config = dict(
    num_hidden_layers=12,
    hidden_size=160,
    n_experts=16,
    experts_per_token=1,
    d_expert=320,
    d_shared_expert=0,
    hidden_act='geglu',
    moe_layers=[0, 1, 2, 3, 4, 5, 6, 7, 8, 9, 10, 11],
    router_score='softmax',
    normalize_top_k=False,
    routed_scale=7.29,
    balance_loss=0.00211,
    balance_bias=False,
    router_z_loss=0.0001,
    router_bias=True,
    init_std_router=0.0234,
    lr_router=0.000993,
    num_attention_heads=2,
    num_key_value_heads=1,
    head_dim=64,
    vocab_size=12219,
    norm='rmsnorm',
    norm_place='pre',
    norm_eps=1e-05,
    positions='rope',
    rope_theta=10000.0,
    rope_fraction=1.0,
    qk_norm=False,
    attn_scale=0.125,
    tie_word_embeddings=True,
    parallel_block=False,
    init='uniform',
    init_std_qkv=0.0372,
    init_std_o=0.0,
    init_std_up=0.0372,
    init_std_down=0.0,
    optimizer='muon_variant',
    learning_rate=0.0125,
    beta1=0.9,
    weight_decay=0.012,
    lr_head=0.00791,
    max_grad_norm=2.0,
    warmup_steps=200,
    schedule='wsd',
    decay_fraction=0.9,
    decay_shape='linear',
    final_lr_fraction=0.0,
    batch_tokens=65536,
    max_seq_len=1024,
    doc_mask=True,
    train_tokens=374900000,
    max_steps=5721,
    dataset='wikipedia_en',
)
Below are experts of layer 9 (counted from 0) of a mixture-of-experts language model. Rows are named router (the router's row for the expert), gate (a neuron's input weights, with its number), up (a neuron's input weights, with its number) and show model dimensions 0-159. Each number is 500 + 25 x the weight over its row's rms, rounded and kept within 0 to 999. Numbers have three digits each.
After each expert's rows: a language model's description of what the expert responds to. This comes from a sample of Wikipedia text that the model never trained on.

# expert 2
router:518513546505484547490521478478512512496526524509501550476457437546476500480506501516470521525503498499461519490521514547447514523502500496500483550485482503510523444474491477490517473439461504482537540471480500468508482464504506493512534498465507447478483469493480517534462471528444552486484487471512499512478504511511508499513539536540480441496510472521491513507483493516478499560525493515484530484521509528498509469469524513498521532506506487528484492513524523517479501481488505
gate0:500518516545499485457559505506496499527541456513482524520496536479507511530521518531521499478493486512480454553494468517505481480494524500476491519464517518466545475489501497510532476468422503489504497494527516554499525509500503532507524545507536501476491440526495508523494514488501541525502506475469484491457490501513477544558494494520459527474532505555459522465517470510531479505515510527469510511491496488519491556531483473484442513504491505498498521506500529491524484482482494
up0:484480492425514501515459493524515525489494486481528497476453540486493522516487480503495478507489533518521540480512495478495514515504535494516497469530485496536486545496513509517465497513518464511456521513516494445516442457469504480470481451529503481483523520447498527513496492532513462491508527500496499526477512512497522476433523473448534492484507493480522452515483531500494528497496495473560457469491484503494505509476513492543545526487521491532507483466545510479479495549482512
What it handles: Name-initial capitals

# expert 12
router:465523522507486541500507458484518522525527511522491532482454498528521505508567505477466479523513490489495550543549481537455516500504483464532483523478516525540518485506520496528462490476470477513510534512474519464535488448481544450508515510510550482515540502505480558514488505510498538506469506478510481490550505502533538510557467511484538476469528498501524514502496503513504497539546472496499476469532517473487510496497487498518489524505505455529502485546504489495500490527502500
gate0:463520516485479470501505462515481566492502509474490535505479511521480471468499467511549496462474526506514466472515480546464513511499503505502441499504513532486510543516466471506501445525529526462442520497471500512533517540544457495530519545457486453509461463503525518503481487496501508489524506504539504514504498518480528497496535552476484508492479495453506515509490464481495508509495517518500513510484506477482540488492453513428505519493526494478468510485495486492477475452490491
up0:499518516518446488494493452527482538534471519498498511492476504459489468511506507490517517470519507515529463480519487510448513546504518510515450520501510489514526530521489522465488481550570498504520515502541489528502497487516480507539460479515510514504457488527525523488486474452496486501496497486526509514518493477497528525470531532493487504543516485495553534532527514491504508497490500556540532480502550503482529508534445487488479536493514464485488572477479493502492450487473515
What it handles: Taxonomic and personal names

# expert 10
router:479494494501490511480504484472511541473520548536507475498484465521435437458484462493478471494476474473513525549554514524497521498491515513493494492486472501478475505551488530501436464500519447515501498510502516506503460477484552459481510454497525508522506453488477491476503527506458523523459483517536496511484485535521469504515501551511501527492471492480496485520477467501476475484522503518529511501510510497518479485516515461488498542508544489504444505515489527485488487471551515
gate0:494459534459490527435469476523475515532487501471500502508506507471481486480491566515490478501498451520520544476517526498508525504447539542484460504490498501497520501538478521532484523485517487523514471487497485474507489472479458472485455498490561520496501522510489482444477526506504541520448525499465499501488445545504490500510485511524498524509472500484499541440538497500487506518484528506485536487479496483513493435488479473484511520546502555490508488526496512498484495486513516
up0:525498440447483516532497501455457514526489525486528523480453479473482498503511520554510519472457553509467505510469510484513494507472514494499529450469518528508496496455501483460518510486494484513502485465480475517524508507494537499484501535491485482513561539516514502485467514499467459468459448515519464519517461524504530479505494457471495507503492513485513507476498504502492495524493545482464506494511527517533480485555446503472522523518555491526501516518526493525503483484502548
What it handles: Conjunctions and list dashes

# expert 13
router:491525513499476528501515472511521509529460493525507526499481499520484506506526535489475517508488484533492535522507520532466517481486517487482509540444529515517509451488543491510492501498485462490539545507494500515467477481502500490509508531462583490541521467483507502511462517510506526504459542481490465521479509473537479547527533518471530487526514499494544490505545434533498522496499465544471492486546472482485502491503484547511512562486533463518489500498460479483491472501509504
gate0:492508476476509487480476465541523518485441483526493505484494428508505522546503453509505537435515477500511492494480513441488461529470490511474455488503490495505500485502488516512470501550527491462526466497481528519483521491549513486536535461480526493504479508467545496494504543503502557518565525513540501520489505504515532493451497489494514514502491482480506486516511475475488448522475513523481493532519503503508488472516485448491515459509508466489527501524524485447484504504500515
up0:525535507513494526469509500506497464493501540545479445507456481493516471522535507538520474502504498477448508466471517508498505544468488447510508470513491532519496509486573521486492467536484453469510474479474519533479509498505513480501483463443515494479472501492461483512477430507494507493502478490461512505530469511475508517568499494482517494528527508497473534504481514514502514523525468466519517495500490501502506514482496520471499470501477493430438475515497485513511462513512478
What it handles: Predicate verbs

# expert 4
router:506509518543541531465478486478508498447496557505473535469436461515468467532501461503501524534514461479524521505483525494451523511489514522508483530462433517517498480501484490508470483447476498499525497463472485480500436453469528525482556515487523477506469471500492538515541496467530516463485485503533469524498518507506496488510499506538521472514488477480516516471462480528474527493494477494517516478513540524508491483478521514517491512484523507504486513503495471508531493468483477
gate0:479545487537501527490509516460494496442504525457476466501517509491457507497531490517539510493547511520476494539471491490474525545526480510508504513532483488514496494524450524505501449509484480529517516479482487480464475518500500476497502498512501494490431542483481519535502482512482520512495480510465460499539506502462482512505510502519515473505464500509524518505507443498495458488510475502490530490499514538526529504506470483457517495468580470432483531552541476484513490487521520
up0:508497483518546479498531528500516522517538464538526535484505527483490435563473523485512539533465478522489517487517518495508482463517480510485480523513467514487537536520533461485506526487472539480526510503525503476536513487501488502436515503521487515467534523489520491477526506494508445525513517488501521491499446513509539544522540486461496489446498501481525483502543462531515529445490513487534481518486502503493508492495515500563457508497524500512507480498528483479484488535495472
What it handles: Proper name middles

# expert 3
router:448554487491485516516504501488545496451493509533485502469496483512478525474503508482478528519487495489463560542506496480513522519466496477473469528450462502507521500536541461519523470514510456524560505516464470495540493450495544523514525517500532466492507475494498493497465510511498503494505470457545531516470491488524478505491511536503515475485487503535484489447520469498496495485490477545496511506534494469511464494532515478488518549497528453533508520508509520511540469510535488
gate7:538524502441501496516503474485510475499536512474493517521517526495508500503491469459512523505458465512551454494466474531524511503488476492524521476464489505480508490506499493465483501497465417490468527506458515490531443510503525483510497514493502549493471520517444477502519483476494507533478478551494468479500529490482489500473488497501512477473511562534530477476511544519541521499481543500463528489529504531492490521474526514516544519505527469520462521470459528504512493526499474
up7:517485492531476500488525537485457471502480484517541479462494485498503498477517528529499518535445462486491511470510500472485501456526530468493476526519476439512490500525531502504493520485523531466518503455479500512503513466475541511521487458515509468514507494477495470469472451522486562487530505497467493481506470462576528520522496517451496531521482517526544552502512523489502504525516478503518516515508523500517481514484506506463479480425484475522524507504504526534477535498492499
What it handles: Prepositions and clause openers

# expert 7
router:518492550549525504462502516470521492538492526501490537481450464498476514494484468483531459536455484465506497485519495503483525527500506502519492554510469531495543526486501498504471500439462489540553502483496504463516470457493556472507535493464540486489526488467504523485509502454472470451464544516496498553515494510506494497491517524497522510500516467497463505484509449495512501499513505530513519502498548513537498482471517500496530505462497485511507515527511509537447515512532498
gate0:526493495494522499517476478467480488522507516546510508514500466510509508493471497514519540512452506451475497510495518483481504503479484555536482527460457485481520490555509527511499493490514564476483538476507512508489491495464483533498496515484528506514495488467518509493492517492557510516482523532513507514501492517496474474493461537531452508533491498489511500573540456522463525464553531475474536512484453556506526500488529474505529520508471509531524533501522536506487479528472537
up0:547479484489497548523510492492463532510476536534528464505532540533507475496490493511478499492507502510454524496505467507512510515471488474531497481490513487530481504484542517488529490519520482430522547496495522492442498516489513532519459494506494525510518509475480505499497505499495517481496498500477522466495487487560505485575519475476555495470484516450526500521491495456451526496508516464485514474512537511483490516478502469460486552468529500506537519480521511556541522523478512
What it handles: Mid-word letter fragments

# expert 8
router:499514484502495546493516460519529492475544512496525527428454474533513524505495473506477465538495476515481563531486460528480510495541498492516508510512492516487532477517471497518493502462518500517531499482472493515539472471471485455532500445513509490506499488482455537492469494487510523535508519452523457502475462501519522520533487487505509488511522543521540501500490490501534491527538504496482500464544476456542497504493476497491459525483516496539500511551544508525506498460505467
gate0:429484513489489489495516453489526486533490470493544531492499520553482511534502501505489459532490517462529501535477534452515534462469470490518527493501547443486525499516507503492512476512502464478480491529470477509492477483468488483489500497478505508494496473469489528529499454513476500500470527507485476502507505474541452506487481511503480496489485531496487489509533525539511500563500440515417515497510491460474489477528499500475452524498521547503487502485462501476477508474478486
up0:539522507492518479541464495485500488469488515504465473514524479475509476455539526482520528474489489546491483505513489531494518525500533525481494539485472549509484505472482492507458543508471489503518501482519520488527512465522516540478497476491514454513477509532513475471470549500499521514510496477508471506507487541460527483526488485509517503461551495485508505485500475511498517422500530481557491515517509522543532515481533492520576482507459482545521501496518490477543493529496547
What it handles: Opening brackets and quotes

# expert 6
router:521529504523498509467488504507470514471466498480504506509421477540483473475464502476517517546512488469503538487503545483479524528511522495511449502492481486523533491492455486518478517488450508513474551497465481454552497464511507455491509492481511454522485524466505491521505492457453484483462476502483516531474453483483497512519491511500471490452511495495509501523464486521483485521469488535528522497506515506538499506489484516484483468450542494491507539524496528478510435461511504
gate0:481494504543502522517483479523517501516464466499497482527537482476474511484499507507510488490533475549488501474503501484505504519484517506510474521492474489506530476526475505472467488458507466484489491495491466521503508521458529469490547538509495457529486516511515518510487503494441518492486539514517463537500596506542443498533502523556476490508541475518477452512487529491529504508479476528464544558514484471487480538509489493489517460470476537490490539507502514513489461491532495
up0:480527481485481457483507469521539533453474519504538520491487498492502515489580500517542517508524486498519527524527513534528480475474439475500503491494468522499501471518525496484470522486495484484509461496553496517495531477511488494500501451515502508456462520497505505521496467480509478457510472467515529513496510500529551496496473475469486485480504500479535500434491527487474531540517481519507522477484544569501500521540501516534492498492480485492476431475470492505524513495461495
What it handles: Mid-word Latinate pieces

# expert 0
router:456520489477497490542459466500527538506503482500475530465485470522490502506506490490483476504505484488483493537529471484495489556526492496519499480491482533486551488502472487508475504484501471538497494481455482466539437511516497480499519480490530482515508496463449506510474545465491507500454496455535496481514502497491502525537447513562456510537515487533530543484530460504465474497524457508503503470532525465508518454493506532480484520509506476539468534487485527501471515479495531
gate0:460461486523525504539492514512464498524489545482505457486504545490483457457491502532494527494536499533489557488463471489502523456508486480441493519482489495492498490451494496462510452471548507459519530492501501471452560529476480497504476507489491507541486460476486493512481526490474492502504484527475486533502501437502510505487509532488494487467542498483445492521508497505511463491520479484528551522525471485500468531506507499475518511509472485503538498490523478512508437487502504
up0:508479461489538498537496518526499494505513508529477499490573520495505504463478539507491539504507460544490490483499459535522512499498499470434504513493513502501516490512492510508458481494481517499553493439519504474477523492487508476522479500516493529525470476489506460492525532533495498473502528559511476516495509451526490490509493520498459488481544474454485508493515497498510446491529483502523537476495486529500519539493515518479507504514420511487518474507544483528520425480522479
What it handles: Field and cell separators

# expert 14
router:479525494512466534542531496489519526479510463518477524529452495510525479473541479491483471502493494500503534514508534512473530534501474491526503516505526523501490485541476502545513498488450483488495537537437528462514444496503568460501523490522530488483514503458503503497455507481486521542470519480510486496521532494514499527536523526488520481471547498507579478495490503473486534519506498539483524483502499498508449486469465530527512531502495464519484506507531535476486485501478489
gate7:458528511500477513500514534507522527507489522534500504524500468454512483470427505502517504533525492532510482504563498488505524473497470515507500491503493562503498500506466505497507516523471516540492482483470547489547473511482511528498514510459548478459507446482470450473508515503493465561474469494537510507491505501534492540495463517522469469514535462499514492508478486461537517497513518488504497536518495500503489495446524505528493530495485481496505532484516490460502437473536525
up7:491502472522476469511522502457501484478470505553485533509521487490542509492487542481506490509544513532495525490559534471518502494493532521503481518496516508486507535500477482522517485495496504526497473495489506479577489542497544530496489510526573476508503486469482491523481524535465535509483469530569474520474485554503517490488504495537485518511506482523494487450509512455512559509505552471531544529481492506502508507481506554512493497513508481517467489471523515493517517467520479
What it handles: Copulas and measurement units

# expert 11
router:463517522510491532510461489537525492494528506538502485465445462534475490490563488478493488534519478461550520523508503524461489516500486521484497524502463502502490468526507487527527520500450491486515531526489486439490499505462502500503509493470585510487458470488464492526474517489485537493493512509515485533533493502485499479498492526509519497489567529504513503462481471525498499582518497528498486486514495469510492488436512476499460516486536470525471505528487493500490499517494498
gate7:502493485498516481511497539480511484467484473517544498524486511543472488521498512505505471482512494487516447513522506508528521471510458499485538536511493517484489478538511463471481475519530542502564474514512532499518470511511520513487522501505497504479485494500493492492513487535486502485527459461527475519510527493516492527505542508495460511524508517500500476556493515455523512527446499523536534440495504479534525506525524555538447467486520493507480471520562518499472542465442524
up7:483499568493483532539483449513511519488542484515458519545507490496516510499485481507507534480506505449510462502509492495543507518522529476492499483536514493466487502453494480446477468521477499500519480516455473479482458511466533502521468510515517488482507527481494457516469483485524521485496514512481463505497551451490469452515532507487544496516463528468505501500463512475558507490492521508476511524492521528492505473468482467533522483473548532535524523544494515489522481500526531
What it handles: Numbers in sports tables